{"hidden_size": 128, "routed_scale": 1.0, "vocab_size": 16384, "init_std_qkv": 0.0334, "init_std_o": 0.0, "decay_fraction": 0.62, "decay_shape": "exp", "train_tokens": 656500000}
Below are experts of layer 11 (counted from 0) of a mixture-of-experts language model. Rows are named gate (a neuron's input weights, with its number), up (a neuron's input weights, with its number) and show model dimensions 96-127. Each number is 128 + 24 x the weight over its row's rms, rounded and kept within 0 to 255. Numbers have three digits each.
Before each expert's rows: a language model's description of what the expert responds to. This comes from a sample of Wikipedia text that the model never trained on.

# expert 8
Bare spaces and table or line breaks just before numbers, especially coordinates after "Transmitter coordinates:", plus motion verbs like took, went, moved.
gate0:131121126147145176110090160088083101090101089094139121167155131091131085112112153126160140121138
up0:106122143149143100113129111138185135117129115148124146094139149137109108148148123158145139142122
gate1:115135122181147129122155148108083110118134108125144121177153146157110122163108106118117097140139
up1:096155134128175097111147123124110104155138087139134129115140162148124131155097160165175061134154
gate2:150108135110157123121127111132076120186135151139164131094137151107101138145104160110127063142146
up2:100128120124086137134154164131168136108149123136147114157124134163138077088152083149120157131126
gate3:149113117122149148144113110145130094091131133133150142158104153125136129102166134094143127103137
up3:135115124161118129108125119112216096117140122111102166133125155132110132137157141147103153125118
gate4:150118105119149140125136151114175083101101111110142091140160140116124142152164159118169136100053
up4:156155100129142183120130158121153130178125122116145096074135135156137125149182144161110132077112
gate5:142128115116135136114122177109124072118131121112120153131118134155140100154124132114129096111120
up5:082140148102101168110158137149140126108105098116108113106117129129146124121161119080114156130171
gate6:155119115183133118126131168110112101105141150134116148130122142077119102100132176127148102141120
up6:130137121078110162151120138180136118123106096111123102140110152155133167177147092111123105129147
gate7:130126106139122121124121165095136122152128129100085132108162123128129118129184163109113104134122
up7:120126163145161129143144115141152107109109137131121130204100116126114146145069135146105148141155
gate8:087073103151166104102127185160167136157113132128157106124104146122112136128082123148145132157184
up8:118119142092112115106132144136168112127162158126113111098129133156136143154145110121143151110146
gate9:183119111125137149135146089085099075115140123116102144142167136153144146164151133135125135080145
up9:098148137137129128195129093127109126145152131141131153145152129097081132135126121086164139125143
gate10:185090108130178115088147112118129063126098186127120099140150133102153142117116142100108149146152
up10:105153104134058157089119154112111172140120142136139120105126133113107071100115088127101097098124
gate11:153111104106117170100119164116138101124087138105145116141155122109127106123112155121108132126145
up11:114136192134121115142156127130147130162168104146146122145092157132148149100131066111128161118136
gate12:150124120159176141135102106134152102119095126135109123119135138149164131135090137117150197116146
up12:157138138080154162174135116161108117111151089165156122132112149101148117128135130112140114097148
gate13:136108116109138119097121178144132107159132149129112121113134104149102110121160118108148122132086
up13:136128132143126077094126174097139122127097153154116128147119125127136131156150131131107116117075
gate14:135145114132116137124123167137134122094148114083155115121146144151124117123143149078122143130147
up14:118103162202164105135134115141148138156109173140161118140135111121158151104096132138122121155145
gate15:134124115124131123084125154085123115110145153122145134120166167143145075148148166137127126097124
up15:136152086143140139110121120143123192144139102163098122119134123118087176096132112143127114144126
gate16:183106098200165103126140139128145107132104139142169105067144157113126180130111123124150140113140
up16:184081113184140124095142116136119126107112146159127106105105163112099186129127117159127134116141
gate17:132093102094133132122128151121145117092115151122109133100135139126122138144149150140147166137116
up17:117136136155121127101135114098129107164093154139132113168107115168103143097118097154139091173147
gate18:135105148141165121169128133125134125119142114101111126102171155123163161141090149140123108118139
up18:121109148093111110178130090103112170151136131147141141122124097117156067109114119123122105122107
gate19:147115090128187125147094160135115108106110111095107141109168126120168110170120155132134112148083
up19:147133106061112145145150136147173146116158112141141107063115125155148160114163110121179152128116
gate20:148112109136124111098103161135142092120104148168105141154155124106108153141137179150123089140113
up20:065137152119108087153138148124167117116129140117135097153134131167136151120137196131166110133117
gate21:132157131125115113128096135096127089061125137138095124107174125163117100165193159127128110093109
up21:156136121146163114102103145110160124123097135136123159103134135168177124104073119112134157114147
gate22:135113146133122166124184143109147098140166123132169127143114156119137146122121155134094131156146
up22:144129133094134130148131124141122124137164145111124093101130128133099121126073171122140103085114
gate23:134085146101120131131153162119101118094122123127115129151099123093113109118174114118131141134178
up23:102140150131108097125154105148108137133145127129121171110134124155174132137138150108132134111126
gate24:140055092120110157078117159122114100125113134117111135128111160125150106178114131157121143147161
up24:160126147144121123117092110114176095113138139109130120130112101126109137165152112123122141121096
gate25:143110159138118133112133146136111092091131146131102169093127137165150141126082138136152107127166
up25:218105139161136146119137117106124117092091145140096119114134127110129144113125178122099131179113
gate26:113112095113151115134133150134119123170180175155099145100124154131128145132140128156149115125075
up26:149133180097110094157118105179114111136130130138144098114126102123110142140101134167182127149120
gate27:119139150195143114155146147108140125100194117111111063108130141145132155151100101137149183141155
up27:129123188128160107138159094137142099124181149151120095105149110118098154131078095173158124182153
gate28:119123116130104125121139176115143108122149158160138149081107110146144133129109141125112128126123
up28:140089140144129108123124164110119092107090122100139126128113193145158153121134116111129198133167

# expert 16
Mixed cases: numeric and short-word table cells such as No, there or none, measurement decimals, and stray word pieces, symbols or accented bytes.
gate0:170100082125148149175114142114109108122109131147128119118136145133103133123125125119135111105121
up0:148128144142101128086111172091153134121088142138107118089130105095142101110119156153140140145101
gate1:161084123122120109109120146131139105169169169144143120136098116134154129137156134128132154137134
up1:120134119088130175157168156161149097131120097152132135181147161170127090147157136120098162108146
gate2:129123110144111121113109134117146092176095149121115096143144146098129116103146116139127100159139
up2:134102145108152104181135146181153122116131168105107133117124110158124109166115116113105137146113
gate3:070167105125135116110133137074139103132121176080148126120114142132109098131139148122119120124133
up3:119110164098109111136105133151141131159119115121117131121155119127118147153088152118163137092104
gate4:151124122166100120112086134120153102156136080143090127103135123122097144089145152132127151145117
up4:131140144172088101112088135061117118123106118128140131147074117117141114106088123137104164154096
gate5:151137122176122126096158163111148129106147123136128164112099143129110141145098129087096106110175
up5:159153128098106116158126182135142136160130113114148095121141129102109096141174133164136130134083
gate6:128130110115141191087131164123095074135130155139178140155102098090123110113089099099131105151126
up6:109137103165173125179154091091138152140137131143142127116128111114115105151142131127139137129116
gate7:139164112143131126094143160138129127121186109101141141163126162171126121106118172149124133125149
up7:119125156124088117137093126138113126116130093161110114162115101072127104138111128104119112120148
gate8:159119123183114140105089173125085101147123103135142129139101121156138147117132096087131106116110
up8:124122132115142113144117126125138140098109113126147136146141144152113116146101112143106154104147
gate9:139100144139134137092187151083102127147139136126100132115138189115129116104146113145175095125151
up9:106134109129138070159099118117098116153116178140131066136166153107162102139103149180108122138169
gate10:162152117142142133111105108065139130140153114148102113111142116129170133131108132106144145117125
up10:145125146145098130101152093106131097081114126136130089132101137135119114124145101103108137086176
gate11:178155085094132113137126138155108144146179143126122135092115112109091103138118120086180118122136
up11:163080124104181128124138111182144138176163141142122137162134084120140149110130145163118148141143
gate12:151167106143145142083118101134162085154124176074127139112112124131119127092095111102139117129142
up12:141117136137127120118071159158116143087142078141120112114156105116132126150149120180076164100140
gate13:113083094150191109123133180093087120132092088131101131130131131113122104130131148131082112108136
up13:135111123124150135166114107085133156095090072152107161140130139105093121140165112102110142137100
gate14:187115144116123094113133112065095127153191107079124143151123114118090165166133140110132110122118
up14:155148147138117121185115148168145119121134094182100098165118134111129122094134125115135146125151
gate15:158121071139120106139124108103148114172144135122119128150161130132129136100151145098137107128140
up15:166127165115113131098119103115098151125097137108129159129141170138086125164154154134137131140132
gate16:143133128130137124131112130139107119142137163117138125117172147126091129122130147128144115143124
up16:100143135129142123097118090107127122104124148103128100119091164167126146134138136178093092094143
gate17:161109127135122143147134132089129099122125138181135140151147119136125119108105125085136125088149
up17:159159137115120119101133129186140123128108141151116119142140139101145088098120113144127113133158
gate18:129114104184148124133140116129108116144130087126173140134134129102124126126101159112117092120114
up18:215116109151129116083121154126141124116079118137099131176093102120114171122115157103127125126134
gate19:150116088169108138135103208090110133120167112113126118083117133159158115103141133103107119105145
up19:162098155130127106102150138107119124172181111156128074179136150130119091129109158151101175122126
gate20:138142080133107114118149190091135117094120110111164131159120127123119102139107107108116108147146
up20:160142170119090138135090140110111104138129104077151087165135132157141164102092155133140140060112
gate21:138119100152115121141168147109128129161134180088090143134115129101160122176120112078170119123126
up21:058151141130154130134109143134111170121123139100123152137158146150121152169129058137131108124143
gate22:100122138157135089134106206097083134095116092121165106133124133181149141131124104116118107154144
up22:157139167153116146077118103107119154090107117142125135151105147082179125155116112154124164119155
gate23:158145071129085144127139174116114113087159141084124120116136152104121114106156123139135122090136
up23:131109160101105167096130173157119104127155130109138154136141109120173160088129109117129156124107
gate24:113132095170106129103134108097135117127130132093115113091166113137113137154123141068132144084145
up24:129141114110132107155131084099144126156192157092168136130147104084101143110093160103126115148114
gate25:131145146115128088118137148160098124133119107128076118117108130157121128110135144123181106136138
up25:104147135147150173115118134113185156150138142111138089147135115123116118135122118127092103092139
gate26:147104107119110140106171143118113124085157138102141143165117124136098128113125114135135109141186
up26:150201101118117097124134131148140082133173057101123088128151148137109169085149146133140136135124
gate27:169126113112134144135103171123122102154143156132097111129167182067126131138140114144142128109153
up27:149157145169113142136135158113139160132114139134115079099097130066146141139139179144160146135116
gate28:171137135148123124164128146093133104106119166116146151152142150141096118117138132122115160124092
up28:127092113140144132099144124122107117094088143126143102164113135179131143129133129135106140131096

# expert 22
End-of-row cell separators and markdown divider rows in wiki tables, such as chart positions, medal tables and race results.
gate3:138141123134105126142083181098122138139111118133140082145163088142115161109112158147116108138118
up3:133109151117118153105148118139122100128135099147075144100121169151151126120189095129100120087164
gate4:110092075140165135172102168126154122129147149147110128144123093130147128094089130103147144126146
up4:118119103157128154151118136121167159129119156142124175109177122143120158097123111130173146109117
gate5:096071092145159135134133144112112166138137117117117146141120138110153134155114098120165143153114
up5:114094093133126134107149110133131195110181155081111125139101150129135117106099151129160151133113
gate6:144103091092121099083102167121108161107183114082164120170152093109107162147128146123152145101109
up6:137149173144122119156112106129089114166126126169106125100099095115159124166138118122124121172125
gate7:151109142147151120129094135123106115148156161110136082164157134107140142116142163141154097102171
up7:154135155131144114090132114167109126165158104103168125096105144133131128165130138138116163109103
gate8:161123127103110077118068105146127142104141152117170123099183144080110101121127153149132126132110
up8:140101127121164089138117130099106076143166134160116129150148117113104125163115108157106120128112
gate9:191133149115186139128167123125150100109159126107185119095145125155114157152126149150136174128108
up9:144122155103159153143138120148124092135134117132174146100148149158142179104144102141140153144136
gate10:138096140128172138101131135127144152173121114138143124118157112113154119100068123131162130129114
up10:142062122117126137078125119097096120125104119134134145154144139137110110157127111176139110115132
gate11:155157161119132120120130186146144176099104109147167147119146103148127114118107144119154145136131
up11:138098130139126143110090141139148135079097109144120099146141150125171099121077122121120132136167
gate12:141150069113134136116189154114128141105119134103116085122137119123091093118104149144137165183124
up12:121122133127135115098147129129149122147113155118130131073131087093099102143139119095148136209169
gate13:123096125155140089112146154110155115133124147087148130132138165144079120168139165131148129086119
up13:147151128106097110139125101163129083131128115123112086109134120113139087101159122142095086152114
gate14:165121128103125103106109119123165132089162145150086187140138095136141114143148177112129073106184
up14:129100133112105126111132145131146090149079141097115103141106144145160117144090075143154191166085
gate15:144111127161085145136123186119111104108135119134153094145117137108145147164157137089137103140134
up15:105110127095149134140150100171130127097148140125071144139120145154167104100104094171095156148134
gate16:090066139136159115105095147105125125118108139157122140136118179112161083117133124112135100145140
up16:105106112125135101126139106122156145135128097163160167148121141139120128115156118180136112114134
gate17:182075061135105140123130119141148157100150076129146147099109115105110133126132138092129081112112
up17:081172147132152130147142168144105085110088137112111130124109195179137153138146107160137147135106
gate18:143110147144150137106191130141132110105162110123143158086122152145145119091138134134144103128136
up18:111125138145141120119164142141093160092128141094131100117123118147122100124099117199130110108138
gate19:114140128160121115081126136126130146160147125121118114110118144122147111122167089128163121134115
up19:095100115136097153190113131113152120135129174145124148113106121139155128126081134122124139135110
gate20:182168108066130148117125101118123086122112111119139122155127113140124121133131132132138100101142
up20:164123165105172128154142111102140114125169142091196137161164124101069159113109109096106111086102
gate21:143117144147141103129103150105127083119168139131132158152096091115145123149107169102151089130148
up21:138089138165153123153105139101098140084107130108104154148110080141137124106106126118121110125127
gate22:179129117073118158133107164109147099116134132126151159104147136136127103117133106111110089130142
up22:144158112063114154111142131120134093158148115121151150106139121104155154133128141096139138162123
gate23:170086162128127134149073146124138133102083131134110108198136148158110107153085143164151139092108
up23:127137104165161126129136130123090097120109124112127072138121162085129136120129143161152147148104
gate24:166143135149149146111152167166095093121090114081130115135129097105110129084075164142137134136070
up24:138122107105137084120070070084130160134142108073145176103132146134136131151104115125132161128155
gate25:112080111152120135160123149119137120099172100140116151169195131149113166104108149095115104131140
up25:137129178105119127133158085145134134197109148145062150133100136152166129118111191124119135171155
gate26:131122102137128097129122087083168139102142132185141118136141165143085118115130149115148153132165
up26:134133103111124098116136136137160134151137122139136144125135148129138120139153086202145118166112
gate27:143105121139088154178122153108122156099146077112109137149185121088130157127098109132120134154134
up27:115141151154116166177145138083126193107126115158094149117149128086132167163087098076129145147104
gate28:135122116119172115107119149132154134106196118119076114120146140109082125108105130184092098122100
up28:131177131099146093108163110154148068113105129123096137153081156123116096152119098102112121131110
gate29:160083133119128092110155161118125135108119135096136127146124070120131103124123107125155128107121
up29:099141177165113101144149139148154079130140110151114117130118136108121156113144144092135130122117
gate30:115091118139146126147131132102149155132181094071135130104087080169152114163126135114188160139114
up30:140146098131138111119118062125136136131148138193121150152164119109121106127130122153161100097146
gate31:130126123137133139119152188136145181126141101114156119119095118118131149130127105116081134121120
up31:147130131149145073163114117121077139165098081135117182105102116138152086137124123141109151146105